config.toml
tie_embeddings = false
lr = 0.00136
grad_clip = 1.0
batch_tokens = 65536
steps = 10148
Below are experts of layer 6 (counted from 0) of a mixture-of-experts language model. Rows are named router (the router's row for the expert), gate (a neuron's input weights, with its number), up (a neuron's input weights, with its number), down (a neuron's output weights, with its number) and show model dimensions 0-111. Each number is 128 + 32 x the weight over its row's rms, rounded and kept within 0 to 255. Numbers have three digits each.
After each expert's rows: a language model's description of what the expert responds to; "comes after" lists some tokens at least twice as common just before its tokens as in all text. This comes from a sample of Wikipedia text that the model never trained on. Tokens count by the router's weight.

# expert 2
router:125164089215135105133154115103115140144098112051088148104145170124111134136103179115106136160181118133146115108107143153116116091145127119127114105168070090088122162122118100102146125113089162153151168125166118122132136140137109168117171122112112137104121124185109126093124130171150091100126130074089112114127162074148145105066108138175
gate0:078163110185144109140147131096132124072114233087149125086102076136120121123129117120084177097079154156127115115178089197128161153112162128136081081104170105110151100172158126167130131109117140071089115140096065169164102197106163073148153178122086118108133096149136081151132114151178156082104097117152085158163119121179114101151085101187
up0:169074148162101123180100154160102138129150209095108152150117124069147131132173097133170158133123131130111061128133160158112136080097136134136105187104183094150142165077109125143081174124103136124155094138101096100149079181145144143130132121114149127124063153152102034156118151152182141132107114119096159132167110107109121109148108136124
down0:141055138134118159128151195085172153104103112132112091182186118095117098124138179163054122093095084121120115132143122112077167181141155172108161062137096157082193119117118120178150153095124082161064150137098096155127093116140144113117124066125137155106166087171088102076131183140124050150111065085157112180117138104167147155170067092130
It responds to: Pronouns, relative words, auxiliaries and adverbs in narrative prose, such as that, which, he, had, also, could.
comes after: ",", " to", ".", " that", " he", " and"

# expert 6
router:114130143122077116172110199116126129098115165176128108160095088133149136132114149111079160114102123119118121176110113095153175105111118113154183199148110126194146129130098135124094077124177084175113090062075124187170121178163177157181134139147104154131148109121134159110114111126180130166098183182151167113190124124083167094184150157143
gate0:172144090119122105121148134187050175126091122143133138142139055101140102121111077133087161133123098096111209128175111108138157139144130148130109143081108152113088098094094156137074118169104166111094171135134108159125181137150155085139118185126105133134165017168124177151174148125123161167103107174170120103115171154180101136173102100153
up0:115212150091092137151130133132066118079114145103094128186105159132146116075161135163117076111119096160150123184128163091193071156100082144154162130157086163119137160101100086137186172173149127125117137123158053158056072076151124144161099107141104175127175061096127136081118167138130142151124113129164094102154111124156127164168088127117
down0:112140144101167038156138099131165102136190203140165167129139139116080128098107116121110126054058094086163144087137077162104150175195112171037126123137150074167120081086114117088129156173098155126140179117090145140143143105089175115115116160142090127162092131074119149120147131160158147160062106108101098158149116139122132139082088139143
It responds to: Noun-forming suffixes and common abstract nouns in political or historical prose, such as -ment, -ation, -ity, government, years, days.
comes after: " the", " a", "ti", " an", " his", " The"

# expert 12
router:148095111118127080070105111137121052151095081104158142114163144123125095125150084132140181089092162149143167076087146128114142172128143071148131087095127107153144149148227110123124115116176124164175165139157168101166087103092071115078129169091098123173198139146176097103146130155126180119119084162085158195127128164130083167101085156129
gate0:147140096122155101077187132084143073129154126101128155093139156179178145202139158140112098143093158138080181072122116165141107151193106116165090053154183181168139151115143118105177149179088140091147170174123156084207172139160129140120135106117114073149116139176221134119158141135103191102159136113110135191166127136142107094138067081116
up0:104132151140155137065136130079110076127140139157148092125157116167092166125119103149138123138077079122120141165115108147094115119160167106121165194182193164175100137149101119107165124154077144100125089115100142130136142089141089114158167187101157104120106098102097095119126158103111226132101120124107134074093118132145120141107182120088
down0:115127051081057177142106147112117140062086125114086143150146167157138139084141151149121149124147153115118188132116122157112130113120109056193034128117151118125172166136078136145067103136100146097162131177111180079154135122105162155095078100145193102178096113151128102122113096105110105135118166157128092088162128110107081153163162098161
It responds to: Line breaks, list dashes starting infobox lines, opening parentheses and quotes, and prefixes such as un-, dis-, pro- at word starts.
comes after: "\n", ".", "=", " |", " =", ")"

# expert 8
router:159107122147118129166143104136116169111135192125171169134169161113089098097109186148142058129146141144132098088188146146162043141111122141098098142160099176105144126114147111184109198163183115103148101113139116102127125172094171123148120111115127092133088083144158169124096099123084172133179163128155094091126120168138054119089050058154
gate0:107122130118136078124095164138137143141169110137102104103134096148140059133087089092140107092127113126134099129163135124143102159168135146135159079132154137115129090188125132104095059143133143077179148128086078119157171125061089138170174119119113070094104119153126093091129091130087130145121149146100150134167111172154140117091145128125
up0:127104181119123163084092123115132118194152128118175170111081139137143137123177109110170188093129086172147150126069115132049178124121066131091142150112125156102113149145085138154157137178155118099162078158140112155103113135128123126110138131205124193148099127214082144117123161105095147130071208110102095135107106154111090049163097105207
down0:091169090129160170139135159089131190160115054163156138104145153095184121083139107092108037182172077048131096082120079083138081111138114087151111127151139120099145043077144130189124101109168077151108138132109106133169151133118098096119161141115181105102070079194065116093070102068115138202137097104115144158130137123104151130116171146122
It responds to: Fragments of foreign personal names, non-ASCII bytes, capital letters and blank table cells in sports rosters and results tables, such as Pa-bl-o, Albert-o.
comes after: " |", "-", "|", " (", ":", "o"

# expert 10
router:110094072115126148119143090124151104108152101125121093139099167135100130098139160141141094129068160142144140062127125131160129108110096150149090072134171106179070116142108122147169150121137130089181089109109147125126123059148124150065119050140145152075119116083114077099142186107162102143165135114126099137098081127135170108175164151128
gate0:169134106107097095225179168105103086148094125130134123076141159145105132112104119142159103077143150178142119104153121136137083150098126168156121146093152151151128155170098107133131116079137148070153135143101114138142108109079112173138097108164108160190157090197138107126127060152124193066138086102183131177146157162158171197107149135129
up0:167105109152167085125119152117163151097049109132173127131038164147131081116187226129172103119126143139128121138083146111132076100132163166176043110089153126127097082095074061141173121155081089149086097123138097142107121072117143200157164087176176117138131128177173066138113163132112032066117154115131162152123116092101167168099146180187
down0:149181143184176093117101126105086114153092199115119119085098141116100125142105128108154134131119139202049094129156088126139167137111154106142147137085180057149133102129132142093132100116121126074147023080155163143142129173118161118072126116129154140086094143142163089140109157107090157130168128155154111102081123109142128132112192128133
It responds to: Determiners the, a, The, and possessives its, his, their, plus commas, usually right after prepositions such as of, in, to.
comes after: " of", " in", "'", " to", " on", " for"